From a checkpoint of a small mixture-of-experts model trained on Wikipedia.
Training: a variant of Muon for the experts, 264M tokens, 8066 steps.
Below are experts of layer 14 (counted from 0) of a mixture-of-experts language model. Rows are named router (the router's row for the expert), gate (a neuron's input weights, with its number), up (a neuron's input weights, with its number), down (a neuron's output weights, with its number) and show model dimensions 0-255. Each number is 500 + 50 x the weight over its row's rms, rounded and kept within 0 to 999. Numbers have three digits each.
Before each expert's rows: a language model's description of what the expert responds to. This comes from a sample of Wikipedia text that the model never trained on.

# expert 6
Text-start and quote pieces. Word pieces after opening quotes, line breaks or headings, pronouns in dialogue, Japanese byte fragments, and table divider rows, such as we, It.
router:552531538626568478536586506445423474522608580503522487593551516496510519444494458559541519470566516469432419486567632461524506498510416427475474504454555541530479478476552542510454607457634544568499391460475484396536504568536592458518471446455512444421499522619445480479397441497498525457569551615470444481472454572473586524560496604466558484487546591484530484478507510517504470532480480501559491542557531439584492439568471456443461554519475499485368502498514442518526458449540495504585436512553434455500486526518522478454526517493462453499472489523474534433448497520466561505486457540457549513536481471554587638543489471524478425565585523519488501497573581559521423457552505545460467482551484428573433443455436463531478464464570527505536453507538502410608561497477477
gate0:562463523495464477524524428415521425560576476456485537491482507474463463406499540422528587622564425452459477474448516466469584529495464570496482565480490526547534580556430478569547536449580467440577537524513479474484554497505494455504501601462582520490538465468445467584499467440471468413469501607519436504588496435529555461557491488480585534508446408532536465511465470491585450589573491512493492542473519472534530612535527571465442505457465458587356490531436547501389462545553472470508411519447522552559530437463519496442438508532512534464546563482482475532486332497467592464515460509560514604509508404459482525527541534496400479531561590469469487475581521504550440539511625536414473515494543391503474476475552535509437509468540493463473521563528490535614532527477558
up0:458589491451520525488467497503473466606510479485520496572476520479567499457540536430507448548425435524521466489424515415472442481490546498582615513438560575536470647502443519484549457513540490436449536506519533393474438442490538578521581450478444507390525530417495435477529469560496491559464460624522506586436390448503511451568454591506535515583485464546563506513448567489496508475521505640562512474518452491531424551499546427503435532509486447516583440485484505662503487512506498549476443418547595509501478547520572429554473426500478508418529557495539469577410506455571457562442490520484455472394467503527472523464439547437539561428492519496604513415524544555533525460453432517493604523487468553461582465521563510442440493507518465444437527485476453443527463520440459
down0:506554591410578614530476526597520491572476460439567478548415515587404437469554465486533539466446434514483487377487524527453496405490465538526445385460593423545528580418525489532465510530490461558534393542507542474520538495472503538559517399510479578470572512575521538478521487479431512465517520506625493464529426395435503500569525376491562477494441545495455526521546506506536556588468424512513516517473583450509463494574578499483489490548537468524520541573527509363450497577549474587533514488503580560466497473517516504501595485494506522429420593612585486442440419407591556481534534431467557542491591493540481510467538576450516440498458489465526564502513481478465551542418429455526495513485445562518491436536562485492470467558469482487561477504521468523479558509561530
gate1:559445425513453638440495488500533456566512552458458569603503629471528498481492403514540351472479467465572541543477585417439491539498541578477528498564599533506575463543513582486484504524476505535495503492487543513525410474443419495568539503488520465471498494479427475456446445454522490472400551513500482443573515504511566571386457497564454425486627493427495413533485506430455496485464453559467535476539463536501462490493423493543413561490495552389477454462446471507526529480557455532541474483499626472416488548476557520459517545535528442524473470513510520520472474372489543404521373517475493504470456524454566487594573452467521452518530477482617494438519453618432545495521466488493514500528536486528409547519550613487529402516491452567540525536504446550461430568556505
up1:550458501527568545506479569559630509543506425553387457483514471558428533579485544536460493557561507474479469484623455490572508426469474506502420505438571483477503441436516492502521474394493556446494437610440485473592450479498532521547575468470614532459556523458515523541499517418511486562506484558397550452571402463479562426477466477518554427583540439489527443472436492509605479549525607505499474455572499530482542566533490481460506425501480484503576426565599450468517481590478474556531504501538471469542448565556441515503526499595467565450593550576448412521500491488445598584460501560411503528412567520434497507540542554473519521562526443430533457517514565476531417520473481507374516505502493547538518436429523552467506534520453449514599455519409448540491502578475501
down1:528502425533472466505550518484602466480527547520474464499490474458442468472449516458402546555539428396622515478456493572525542523515397525469484504497541614517678379574489510521469467482410525525544580503532486466500468459540418544475512524566449458507456508501491448459472496608423457529439434493500512469498441445489519500472477533466498490567495398504566495421561533512516506579470598442410537425492431483520457577537487496532511492515461422417572464414510490565495476437518600490535482542546633529415510495649471478508491471557473498580470594444486513499511440500444533430609457572554452477453503594485466527513563476481505486433479506550572511496433515390438462535523491480501536504513494493384478489486469522421463502482462474650510470499582491447535465494458486
gate2:454621508474438439438493620521434493528578428481600561483509564517540473475487486463560480436576536539502531453538539452553555437498501453532491539473513537539497538542501403508459490462483549509468519451448545521529571529504532436560472545489475421511566427561516456564520531433492572492463522494505451465440562536505540441454391487568517478499551565466479501475509505529430545478498630492484524512468563531583476526561412540536527483489441552478520532528477542423555449553503520542531533458612518533453530558464568582481601515506527534438444393543594534503526498542477555540546405466449470515599536552526600594595428518429467479474509364497495545450580430469501508530529513466453496515469483497655461521540423491530608509526544570442574495564540580480527562609559520
up2:589496474577481463457525518496514546494520489488511463549524524446543404461501603523467516439506582546450488469509599477554460552447490568504505502565452444458522457518443395395481521427536393556449524463470537528502543456431603434525513518605377439557484467546533538551574496530506457501439489495511474477507522475504608491453505552504504408439493474584432509399577453571554448508446516499502505501499585439441492477474546506413519436521494557556538436480537462492543521417518464499513448381449486524540578451416340497441508491494500509533466491473529494546382454455479473578467526449525524586455525437550489523510438493538506502542497495496530590530474482587439482412476516476662441435422448627401481480442460534471495558465530539490381523465458486466474482500483522
down2:415528511482571452441483491502504559505435484515516619453548423520551511501556503553554482471443432459463494454474494511608556478541423543476515505465519543485460534523519566493480485503420560506513478545461568498360575546470492531389519487440476514438514443537514498483471411425507484459488553527464461556611413478504531489621425552604451476471579533497446514576419474442433464380473465389507516539515536490554508535443531472552515538416473517544455562445523546378486512505492586526429462488452470432491556466490614490359535516436574527477545507483440529517454474390535513489475442496475557554434492537617518524398407545448454503472503485496421373511460455487494481509552535436456529412488400493514615530553485494462517472529512468489430515510469454495522440541478533
gate3:584552409515486456545569472510516469525535383566512485484522494499483439442470440534487482585576570487510591493466514500511465405555449410595529548485431555470526487469528546410553466513585597526484526579464407526575498553566453593526481496636474484506481446564532477440505465424509425506518493493418496447438459525454543464543472474458562495485499520462529501508500454551445452412527565483488599488479505528531501489488384500443537499426471522520559525532547510395474430529480573441519502434438541627561449525415537549420449547428580605449545456550436500392460495521478510524581513471458474462462576583460606530513510508464481563513482444497446502506537444468508525463418571551483504388473528431593486530463476404506497469473470486533507417544520408508579560501534468
up3:523535483390421569473538615571504589595433521507409487448509483429526389477488549492457503442534440540474431451473537462563471487395513437514416500483586505472577543502550504458577508541409493530427427497535503507494551463490603432585509433408532430475518550573517525477471579535534517528426518551423437403402445456457539568551517543505457494504483525488524509500508560599460396398430452472529479514508527522539516496595524494532393609475516522521593514499474475479479499440566414517571490521468490542548529527528445422521499401485487467468557442473591553510454593561542495399492601491500502466491422449467501602518502533514461478406508447535541514454473470534622474467597464517538517456436436466518491455497444507472559456506492508460531528472498525547487452450533557
down3:495499488487477476457443479476484472491529474446468519505530628499370472523495453583537496469558429452452576506493534480524577482456416532472490576536460472534492468367504456570386538517452617553489498441566398434549452414525515493419579567438491448508527468497535564577561487467548547447563506599510607430459401497432417461423506452452456513457533503457565565466458496543482564553438582460424535497560543465486475445511478521540455562520467489467421516448533532472484499531465456484521479516561429518499416508518491501548428467500425522503531542565629438470452424481501422484614471521491500507492597460525468468504525432490545454553474508510594488498553517474481526475547434400530440554504576572439594440499377481419542485493448459631522544466549516487483526506526516
gate4:529545502508450511573547538537533563600536570409496450500484584524481452442451481572531540523519473583431502523455536554485520530467473506418402551478465540512537477540546519473444582458538515539473585473523510497524495552459522591480499466561588486507506458547429525489456452541513497551484486513441460515542491502450559511426472554526512488542524557531400485536450513477503524502530419527517437547334503567547549633537389486514521502463548533488531523558433500407571470461510553502435446492575406527517512553491553518472531526476516492448411435467460536443435512561577587496485523483508517486615433542445586617512538578433591556476513504435557475518461486499487489484567546580461576464482528475524698469461498416397433478435465492496589608481471491447558527498504570
up4:533556423570546507569453580485528484461485550505465499498399515470560465559562440501547493489577578486504441470461461501521527469625470496495481502598575604631512486521445589468502509557556416472529442487543517401498432495487502500555532462514458536559461488480460456533510472557464543461496522442504579500465450518464548491481522561538517585476505490499444500446477546442501502556466584450552443516540565499461497512482462468414600453402547504493533545516623482543543499465454450539504498512454541551520456486345455463507509503483530513468460511475506476534469407616351484477531468434580527423478516528429450476605506467465480487537424457517380587483563594498503435538468481450380435448378565568480515492484484512527540540507629524550540434522462536475571543521458436
down4:477546514463530452415467412550556514506453576530474381509493533361559559502467585492429550497504500466486423477462524539574517384570600538433541489450501543444557488569562522467516471561485465581542529617534514470496639571516494505564446500478497496520512387447531416512458492575499485500563409491490489509528478485592432469572546527521490468538459539460487538514516434477454522505519503506413494609465447471598593567622464519587502481485561423499463544541495424481419517460459496420520473640511450537547445521449542497534465530439542568412520547492483520481462510564518479527606507398530434466502569485493513461530494515488540562504449492510468572473419594494467588470521515541413513454535492559521447424460506463488515525560497458523444504495460484508571592431539420
gate5:559523516499503428471526441395506476547497495443433421433404490527458596440531473551526482562536502515455489483431603493468544490484407484384569590511461469537517479392522479487338520454478455517428427450488411469537479448596499411537522528536571569558444417588474487503509522447561493476474514575536488500581421545479577543442542463552552532492529471465532503391554516448482487581543460522484531571603520455550515453514421525545496541553467471530498542509518515472541467454542402499590468536488488501527482500585424406451539479541547519477612525535523542513396476585470508490548514433490533545492503490504602547526434582556448466563516506552500534520528510533484451476481550455574519460497552441582495401424408455606511419538460487477444467531515434530583448474483496
up5:513459502540479416470574533436497535469501543553489465453492486495446495516450567419450532491499416507543591462489503492435457470562496543498480445518539526461587560412553559539421551590549456410492487538502509551565520543452507429481575529503482475513541503547610476478538473528560569496476562543510447548507516427490538530624546511469509527564518553489648522632495473514487454414585549524492567554461618503536577476520479449439494541534482504451424599539500535502530483642492375500475533590524515466550506499408515493468392512527533465480498542520500507445531465471464472485452467518517417548490429532514437526470543473509518572493452497576439485575481538516486518513533493570355415508528468490452586562587534481585406520414409575559536502490437425530423550516420483
down5:489502531574447481533452519392505482552486530501482457418417434521445614438465494525460520549562516503519568512383456457492448457498568501485449486490456533458539459493483385512518493457517523447491610478560519442469446468510519607448508499534497498413494541500464507482531501501465428472479540518438554534491440540554509499528457481479553533485470402476554514510509507533494453571417529423504490553487530541522489517512503473508404407451480471485551508504480501475420467401531450531360426555541434588511497533461447496479417572538506422590583571606536489471490461538550496503423571461496445421448428391493589525590404537514598535440510459585648456485485458525570529528468522441467516450561533517544530478536446453469559546535434586525647491513557452493512461417582538
gate6:524498534500528447460559478541484434479512579470449527507492475540514457528450446489446369520468549444545495468471438520496485410574420533454452424470381531569447491405472482582530574423578378517566486512421509463532432487531554509454492556531629431500537524497511556509518490446416527517543543553507498497439494517507525434513563478528507499483499507486536512476604487371504487469456505547549568525476429535483513443551456487462466460626494533525522496406548437465495549471527504520552502490471478423474391539533364478400562498514433605416543512541428470468546432500508456514520466518401468395557443518518533525410481482509511539586493386577565453442495560416538476507470500464377458421478496444497541459399536482536480442427544432518518496498494553492567525520435568
up6:547446489554542483498450574369438523419444552636509522552532475563525458541453534468553546493557484532475553469494498483494576440467499455445531457539450527550539554465503478486530477369493533555420536520491486509506589503503435479477457520451456546513523574517497546520501485488453521494500512524485526549482484496561504497426487463522502459499473536478496456483465572385392500567472564463507488569598470535574506378527570551449582556523515553476503517508546564555590518580522499531431417500470403504515483480598472577390421525456468528519515476466488515494525450471459582460523553559502509508482473457451467567530538475548433527404553510491695465409567514411391511486536453564500539384496487590456509514516485485476461562478407437544556562465543460476446606569575427
down6:530487463518536463551492450511504570482485414534576465425526532580412462447518530501424463481474451518580552480470519376532479469547562494547451515599509485415500521556473517523603441576496535448559477481522491509418502533431515570462492464494462564442492608540539430516462549457449481493414516497546468480568470470494469544485604510573437545537544574474598485425485433572421496347500519450520454430540448546459557616427463496619508419578528538513517497446484498439468591609493481518513540577507443412475572518398541503522561528508454451416480523574500517420509550449482493586453472497557536589594507471556389458493529485516524509517522511476493430442466526573511510491453505507478461542487532511513536521475503479507489549450505535492581646562482558631520487539534505
gate7:474527548477503462530530533541460491487504469547475524512474615573491518458583506505548329506495574514479549526526590548424553473433455482461500445485420472598415492481531528472480522457440538552539400555434505463592462463411500537519509562404463544586478409579390462448574426605474469513529451500477468596439445526559486479473529442594523457531493555471491508470519453463501397529472359429510460551516580520501456514454516424536581463573505504455507494494413523557481466472537431454496417505433534499457416529511493454450465447550517519471494442549551553396518464439538472458543553454472550530460547551455549489543497515520469493605489412570596543446489458475427474510462526564484488500414460480498589544484473510450488509410415541472456477506509495607551463523600536
up7:409517421463537463412551523520533504565472557446548493473402533490525569513513504490541429535497481509431389465604479572449486488526490502505598623436482433545490529493553412493503500464477480537543559511592501541479483573599510420392510494602480494403482519498471453460510531633479446511437493503445439536485542452450428550410529452544536563559484539500405501512496553446480470473521399525455542557516535482432489478484478498497584471532479494526486432461449507486522405567553535562536462547542584467467482480405500422510449520512490403447504517495532478536422518555454389434443534483419547505556444524539547489420570479451534545440512588481509460531542437426454462467504489452534460537468474517515372562503457382525451502484528594478500505386469491547471495454536364
down7:443528414500482534562641423513558528446516509462544495565488510549533449463485446458488496515475563527480493413558542508522350544536498560494479529485481432529475482440564506505549535409530525414530504561505471583419531475558529480466475573530518515491468570443407395430455516498428475520549524396550541542539552465475414538557586463577465486416563459536388460540502552467468454488543504552463500486411513584494618432530460505474482474599583455545485466482493518450527486468582526599516432498594506497483515503529493504513532475575454437526516488516503500408519507503515516434553526542608539402536422566605543481515454525548465538493493515408436499500504436504451429459381503495440491482551531530574504570527555519388519491467445465475523531523515564445543658517484431
gate8:582544478580557492540451521423468512483561461431569491477469573517526416520488452495435558557471528507467424496524482505473570460443460491377433533521541498481511482475535511476533471418543471572495366518536457394561537461536504512492452492441479561493505512471469462515483518539537446499561586474486482547493391605433560472504502405484404543514516501440451439534560563475538534472605543549544446529508655466480548628573508455482522478429501444498599553496439460562421504557549567515559489539503417501525485466416468529404447541480542424503552455538599509491605366463479581489575473456476517440476522380470544595465478611461550502540451502539461455482450539472474532460511455523616456529494496462519450497509560593565489479559503470500472455481484517445475558529499470
up8:531451592380369555562506469506559508447573611587543523521421528561527598518491562535479469454568459523506465448545462417492468545547545495522418513444549495432559558548471563497476509429488490475455635516483550464569544452507480428491528512470558472573530591548492501497500478510446544450487541459457445584505447469492475539547539560547545518448490520458494524467439494533453417481470391462484501445526536498574449471470454460485506459518473581435489606424442549476514517546506432457526491550436497529480356440499422533540445482473477509515517537507562496463476569512535529574480471591517514438526496593521461432412589450538513480615478511529541618618482419445484494570546393514442396456548543559497423478482446492551570487458601505532529520517519489539561542528493512
down8:507527525445503464531411391439583507420424444427554448473590558437450469577601461522512550494511405521454434509488569493418491457550516499504505418513467514485595424538482479512482504518567498517541455492547544454560508553526556550441592453485493462559464494564495491460469444403483591529558467529459393547477423452494532477476471485531478488524480458479511439502474565477513588414387419517554420496521564571545405498467493546453564597443502557448446545469597511478507497463503549511494540415555540496489466418493539566471413442533681538428496485435443457461543536403489486533400551517524484485485468505669546473487540535504526532514508513506534534477476495581544541601482383491472505441552513504484471523444479498511550558445480477603498493493491529415526473545467481
gate9:514524475486494469472447445431509627586479498472595459533516423610531510464547527474501382518485448413472441441521546494571501496453461444522499599427490410556574414460536599504505481436474481447568389450583474514503395531552443561541429521450551457507572518632475478428472524486477503555485554455484468524509445597454523464532534496560460469558566511521505417483540563510513455547400487609444567491460506577502515494505531535502478491431526558523496558510466518548518545488513494526506492455509497447491512558502458444455497511532424468515510512529476446488584622455472542566573465659487506608549559497585534550437462561563502476557572425537443548504492585477547454507473525543484530520445454422518485479489510527441512393513546425460486527520567513566444504524634482
up9:452510469490507463453597432489490474451408476447540570505504470460553489471491489557560419467471516542581500558520611553555529480484514468502447532503480537536515492503411500456563506546496498495516396562396512596552558526490478541507560483503559540546521475594456448514382402631471504589522532468504475561546532433455526525526438528489430442513512593418509494546456505462426512539515468482441551575467507514430503516458548494432457436454531459530442536492575496497410508577544515524527496536503409540422514532475591515438534483409474484533445444604534494421413533492528587446540473464564392542451444505543435514528458516425419644467481572526492485464534542489511510433483560540527508510501438527452578523435455441543540515502353498528537535508572378503519514595438582
down9:506447533380526472461514433526435456458533549661605494506516526504517487541472521568532469539558530548597504497457574524467523463452548490559505531575478540506568567550480444472526481493547434552556485418572470467471502499500507524510434486467490596539501608499523445467551521539483450447438555479422559489522567526560498551527482564458465491520509526483658499472537482546569526441399477497463496514602477566529401515532483495432521468550517465431503489527540510543503419508482435395431556519523540535472460497486520445463511537473611441504585504568495467468466495496466442469602509612498494515422553461621481472474497472435563408446461463597545591502461471601400562596488532513464522514557517458631469520478524424497495559528588425500505551595485411554485469514492492
gate10:533403456495498490521507485536492386576508507465484510437406513463491501534450494428616599514486489488487419489524524469523508518517486520546507495475546541521539482478541471596576518436528504483514437522529413524511515506463495440580464521466589409493528396406482444569452518419531505471562520534473496443526417562513402558481565505528502519442546464411443502388461414388474473483433565489576501547533472566463449480505476454454498440462579554469577572491444525550478477508485565409549582458508511446475568492457551491482520582439506551460483578512547453433489466477555429511575462509403509429427428532516603527478469547419486494484517465569452557523424518570459382551448515534588529555430392481481507457482529421555489450495422522451544480386487518503486534511360553
up10:591414483450461554530398492470526480486520524555562474501416460596524573559463509518554443504541570527618473532489527475531631478546487550477499546434499531511445501422438579514553486475600511614508471452486487510542503526416532462553435510591516479540493559426506473522524503518509507486502468526549460502495531505494579517515530482559434529590484506429503432465481449473506524560404527542477529379564545526538475484465462491481451501506469407473415519401550489470500411546517532413474440508458422475531437569509562442373530492473542470551457376539549452503474508497446510555551491495454545508475458496545522511480511541455567464581500403445465526503477565543534489448491577486615494518489423448568377582582518546486491439482365515515498533460629578469417561586472487
down10:523497526562584410486435501495567471491502519588634544442418488414527500496568514440506438518393506556519417421503530478514504490474573484509469522519464500509420561496445502510436478498518485467506415485513513523395547556432483560565422481565533434504552460468461506423539506475565451511456525577441463576491526604589465438393506469462586500548559463515545543524532453522517448549516533493540523557531459474564533370506450554496467532457459480519564514516522460551521527414456570470531533462529427546461581437509478490442480561497487530465476414478476462439497483506507397433533578574485472560557425578464430544543478482538490441489518494500405470545525430507538532494359445530589462497452480474561534592486637488489467628400443449465546513534574491564586499497441460
gate11:487541531486593549439587572481549490548548544465529450506583546473498487475425514551499437519554538519513495375484490456451412551539504506473531510430444645574495420513437550542479457403606468467541461436549423473513477536485480531505357482546542518445487483568506492472492583521459517421526472600533485512418585571474556468507555488481464419578451532488486422412548491450486458499468525534536412422531537495491562582486506545439542470525452481511516526474550527483400564434577494547511512429559445419521540477512376536428506375513462534530562498503438472520498461499448462459450503568447527396530487464462562510501473500499538481535547578609529472375486491398454526533454513462504444553511491543485415431401507486497505523483492483452576442491523558400555520408502485
up11:588494563447487428418518576504518518520458466624485445382535502535476428457497517580532470518464479490453467550441508386487619495541456530490468466472538464506485585609484533503456530454479476491506582449431511543493584484508501480413581570628462557486472576440564535493531549466486499542419496478540528511432475487506569559519447413457479536479446531441467472496503571514409524503543510576563593434514529449484429510418487462452457482548477418462436597434537551557491507456495510478533483463589494536469498459468570472521572422547535459471458451474587535552485526566509547626539578549518468515487448512477540475560487485420374493529495558466481479523540443518437500540572463542441375501555603464551537533437545512514491476506499488516592491536426537463483455486664531
down11:593542511530546553444536563388464495451451554556534431500493430508579469604482377537498578504491524471497580550627580439549553495563558501569492436543489486462496472527469518382481524463523491592512510536471598538548498441489587500417583501567581545511475604457538510554585477508508477454504536498515367413475517459548534498480557556472554563547510486568434473553527468460415507531463465522505446503463590543464471506543542500464467472426471576382588511417533532506526513357483499537534468460557617466450443477485482533521501471436530514483504419534557505471520506513429493550467476487580554468464524457484604512533571492477524442458529549461539479468451405464440519458504544408474516607459477551523448521455463574614519497457577547530505547482529402472511514519495486
gate12:463517518498397508542527445516465499515598610424464510386476460453495528453496476617555475566514495458448541539536511468583533496494444509515529476459485501523564620467483573539560554524614473571557483531525549524518451509518554417423427481493547410500454480483488553616459524415451490462536488534500466483496520519544520517457473366509476441516572487540513394508472500520438437555591504506489510547425550487486484607504439488464494511491554525502514465503466493543464518563537461467430566421411524428473483538468573537458570510556430470413556586484489456425449450461483466509510507607513480512436473450624599549497478533479443471604520418504582452448488382579470416494478592523459459406508547500527459554535537446520468486486583543558517457417574516539598544492540526
up12:542457474519440496428463497389525484522559549519529517447531538435430458472397527507412568584539521502618509503517610537532518540556546523474406513462522457445454505539438468504643480529583538446439324473540454528485507499476508479531422546526450450520435524509468515446432539450479382450522542418580477498413493479485561535464440456402565548484489466478472562486530529479485573530319520550556446440504491541491639541439506484476483411467509481479507490438468556479547523504548557490503485426541431497475551489407467492501414499480539438532496519523456534521483414598457543525471460478439508430403459510450514487479566440533462495482467492430484562438431557465580451496493549529453456514529463568435456412428474442543456559501533487542464435406511486458544523501476491
down12:483465542531483393378433575415548547573506650502385516571489552449569554450391465576573528554508575450466437506531412426519506493422467525403457501465493417450529443450519448599487416477508555436499539500487477589458534608446603581407399514432493463519542474499387499541539507529482498439513467424494488459536534474495510480432512492455527536495509494470440493397522459433481600459394402482521497540503520454521500554486516515478502586475543557544506548411515555537552456444512473502528485523422537511491447471468509505488573522552533514410464458508496483532533501500471551532468477559557497418584477533491479541511432513462448434458519474561494572430472526460467535463487437505436444510492465481449544502550488485367444540480476487480594557486477498536491453384452575
gate13:460596490429580579526491545515422470489515417572569522509507519512511471450504495580538565435483493505491474434596493474558499562529557423593480490503548511482476450485451395458583564483552520456525472595458500450536397502472491530480448457536583584504543567618479508512528518494543507561437567502547469502485474523534504463459501440483465542490408512448524504541607520511535548526579530475487508496558513537481480438568481444499506547626439494512496587478424445448402614439452479493459550495595462461515499503530509513484537557518434441469598502600436508469457515562465427443485470588396566504523514464446491518463550529524462506628535453488466478431392556542462433485487470506539487536607393441593525491475430534493470574485373484560542546497531510459523491510564625
up13:424476462447537475426607537521553485496394501493554536528522487523544453426566484490510582486544495581491443548522422498494513605563501559436500452485494456554532469589485505465452507553497499561545475530481565457498491502500481510549492492488410513562557494461473518500520382448540508508485540504509437488494566484468438456377582555566476481477572456500472481498428527548534447463539452577509562628498426588481474447494525401470474562587520537503495396506501459532540496436489447573578491510402550608554484553445523491457509423529503565550393443643497467423552462546509426488533496515553556545481515461505518498484508553451468491490522422489578488469389611415487606478461519495561518475524447460408522555479450469501400473467569435446470553518503454631417415495515538
down13:490492449475492511464485562397557443527489531538531475485469550473579501447484541516446500480579413481467327498524467560555465541477456357522501530506456480497486493535375509456457487546535556468491456501585479474563558581458549529535538477578471478532492498482537431465473528546483520409514509441512443468474543509525524474477438530427537558457557545470556498467542530538504458497476526520491578454488469537530419514482453505426451459500450618515456465579505527438527529623478476532534324541583473376461583547467549506434517350560527582554454580492500598486511522498524449559473478564532561451550494479520519488605587489628471494561517546488556497506579591564522530459538530509571512458450528495499576491486528533633522477468531472545475531535526505479568450576427459
gate14:517499609480455433526553514543463450453505539480434568550517597437593470530423540480469474508476466496508478498491495459468576466425514486528489613484481454541512428470522417427474512384432490504540486438503542367422514456591544458511491529604436497508509533475529486450535554516452398542566429534579426562506497562474542471406567349472539578584483468485494536513507552544470428554558506593430556471564581427496422557530501463467479524516435405466534480472494563493501427460527562487513481511516482525469524574557514466497440525609466461452566532498402540526459465488475507491439528485510509454446487507475517525423513420574495484505524521503531475445549561434512428508399540524453449429455559501452464466458452501560574433541596420444523528563582546529583484585450587
up14:490513420510498466572455510498422555521504544501530547582473501575471481417478480541448459462504504587553433503438517561459462499441512535447459436450580540500482416582597459465477528484371567430546429477492393491384511474507535497494536511458486550525450591487481487483563433472481565381522506394425425496445563482484481515437513508576584468493535391635471419457563607465496607597445497432539525492514526428557465510540605537450483560452533510502492462495513435493448359495460553490522482430460548455507488449552410472510611476548455511493528497563519511479464482534531421552562442521503446461570501468495482546564546494547525397495518487528505485466500461587506548492492612608573500476476505502419448494548449516485548456487424450478527523498470469507552450535578491
down14:554496515440445618528535463486553486471575615499484551434476539476499441432591465629536521530517525531480505464466387626506447547484593581459456598487540509526563438513526475560510548532469483437495545530500508489530543538528478509560515525423528486532523479530495549554524476535597482504478482507495530570474532419521504506436510556551614434576435496502496519512545434447474511445528505492476530554449496442477598488500535483606540490465468477517556526434589493542562539470571493548442381437539441543571599546497400488485496505491482519504511503426478509564505371467435464446399524564447497581446469482464579534422515474565520425498514534558524419492508419527482441546458540539518492491520475472472501417448410488427424531454352559531455524431635429508513474489561470
gate15:506439486557432481507508561518449529469538508445571490524579495462538558455413504591468426518508527467551581485425460512540492445487488558478444499405453476490543550578552473464563478507385441504534416474473416483561571495608486507480503508569572459439489491503494448481451523470490498484526474501529533423603426494535482435504431484583481541480528501631506468490569448420529525566475546460528573427435553440494460530560464414435440487504519473512460475553399456455462487471546543619441414527375514596422543499615481573458511481520425467508499521555352454499515436483445471576488509425553510473491478587452558557478514551630503530433552519512536447514557533482463553638499513448473444519416409453510475440503559552471508467482512448492536468566556475545478475508483527
up15:555524484485591454488470392512487448524430466406510560536531458542547467593423548471511441531493434447449439588534504431429610522449613506416414534553516544524545496529526543491470467464385532428442494570502447528500486523529467559454535406515504483447465457394478492594395434518467536507457408545469485500515533465413475531495516504552543546483502531495404497487547518562424376403540536513564484495515423551456544413517416543497515433483478497531466476538395555382480544503482458472543530523442512539518527573526525488485429438496499455387577472516444496509449474509520510526574486489524570513486434433541467472503496534488423538445534527474478535419628554528496531434462520468485579494386497494580506425378533505512582491396500561458481510496540480435543534557526479
down15:547492505449500441457549446475458515568519426526500459468494491499590569458489503496489455534490507456566566505430512510558560580534465528528460472581478429505462492471532481575514642476522503597467605558514417533450535582583565502585446550498463459442490444431541523476550545516470413474491572503555462464559498435522487462509530530522399600561531525535507438448437504488634498493476486473538431517492480534465553431463477443533465495375435569472527619486467523423560414536545614483537557500428329513440502482562485460500508541489424522521494496534511567465537525321544564477514515519484473484522489487431449550541489379489552504565499557480516562485502529585435557396467527455455537503496560543545502546523507495453535483497484627530542455475533478415525472519450454
gate16:517498564495439519552592603474479436455525491486583474474492564427572496482512520525550453497552510479508538475534496522558433496531516486624395568465460527513512496435503513513529500548458459465571509534519411466554598451521532419406604463548517406493545527522488537445578566449507412439544523539464537528506509594602561508526468435429508431506440579456532452538463438503457398519505486527493437445522520468493548427568423484483482468544500471494400469502501489555534456456403576578606404385405547582470515470458441558464506537547447445501514556446464455463527461475449553460455492533544461495491582494496529542456528490605578430553406573555503541576466502508446467579594466431549484445485577534467519469532547493536482464391523546551518426427547534540444551524508524
up16:568513448502509537497512561511519473398522477416425444537437567523454540481555449561446443459476531564500498483603558418553523568435465499478403543420466428420489557481502519450549572507524493467460426504541503512501464515516414497556453483575418490482483455601511433495401502484482543390432490475525452527489465526523526466526547512432595570449475450524532425466461519536603546515452568483493463438587605450571523527515491544559555559548460560592448504551381499517487512502462467510492580504581468489468519541511515531520523491523525424587468462462536590511476407566465485410621468535463385503517483592475531583480548536499510448449533461446503497437455437491531456487469537569425400547507547531541423520406552404527470474494480453424547520487612484478580432511553522
down16:491429560544457535539513561539537507596482607493451509505489465525591562444447513441457443536504487511403391567534551498536421496529591455567550541472561513577453423471343520535472484529545456563489475520437437569478556548492540520560499523539542508449421528416420527518452565519563463458530452491589550593505508431599433518519486493446452532401420489537500510532452467570455468482502508466500476533487536511595501561517575437583441474556502495483535524471502503456602476419464416459415528490439486524501478531463491424567395480487466424503418471537510548502545395539458493521487500543518466527515526516532437530545505376474586527441525464500464424517627530540457440558491516484483566503482547509457470583514492494602606475558556410528557523524577510482480415425484540
gate17:570471540517493425509451463454552446435545486489498461527513546461553548426459489610536502616549571418432511494538549525568487427550496463431521518475480561510498562547531543497491562411516516549482393437490512470429497526572517520545448494470450451493478480568486547502481408484498469484471492590407428492515518577518600432479427468534558507476514561506545523400555508536477394465496523520443525512561554475481586548532409400515565468550459477439453501468506488515433450473523517495609461534518525522508538590448540569511411478567533452497588536528471457469531461430414658453524469545433594468446479521502470521435500490540515511623582471573477473432450556561447412518486525513414461498553497492493509436447466458598553491463545477518571492421556550426547451412608510
up17:412486603454478472519414454472542510464510519426485443519568433501494543494524577540538579504509512573478517519497396456630453506479535470359484450598471504446396514558515494476550459451540522491435500516535389609475539496488563505503474459504470463457483455539471577536492560514467472409429459421543526444470511523551489391501525496480497560529517520446571468564451496548564477477460384477525407463451529496486447561609500571472596459563482515453553451504514494550402473451448460528472499482470542589490537511625545501550538419478496550515482493502461502541485551525493528487510537520571502531529528561451536455502506503633366534483428538458456413464471428522352567540558556442504596485484590550566470483593459526432512510534547511487537496551541595508518474520508449
down17:585557575553497493547473477520385523479500473495483520519546526457539533494534451525452475588433478552467548470477462531539526572497545516413515643505480490483591501421491531397444490431496540475528412602487502503510508518525572531497520572619506591490442421493406527490503508538437478545507465474467436423529548611492490523536484510527497455525526472612489401537462518410579444444609485497473494483492449575544559393519520455478502441511530502483487539469535500481463525542538488485528559480442570452532427580428535563505496500405516488542475566447453540545451489409402493525568466524547486450530442547452408552563500507565586433481500465518509469489476462555525576515415429495443499451614500522428466521538593552412560476488586608495542407504482563594512396495468511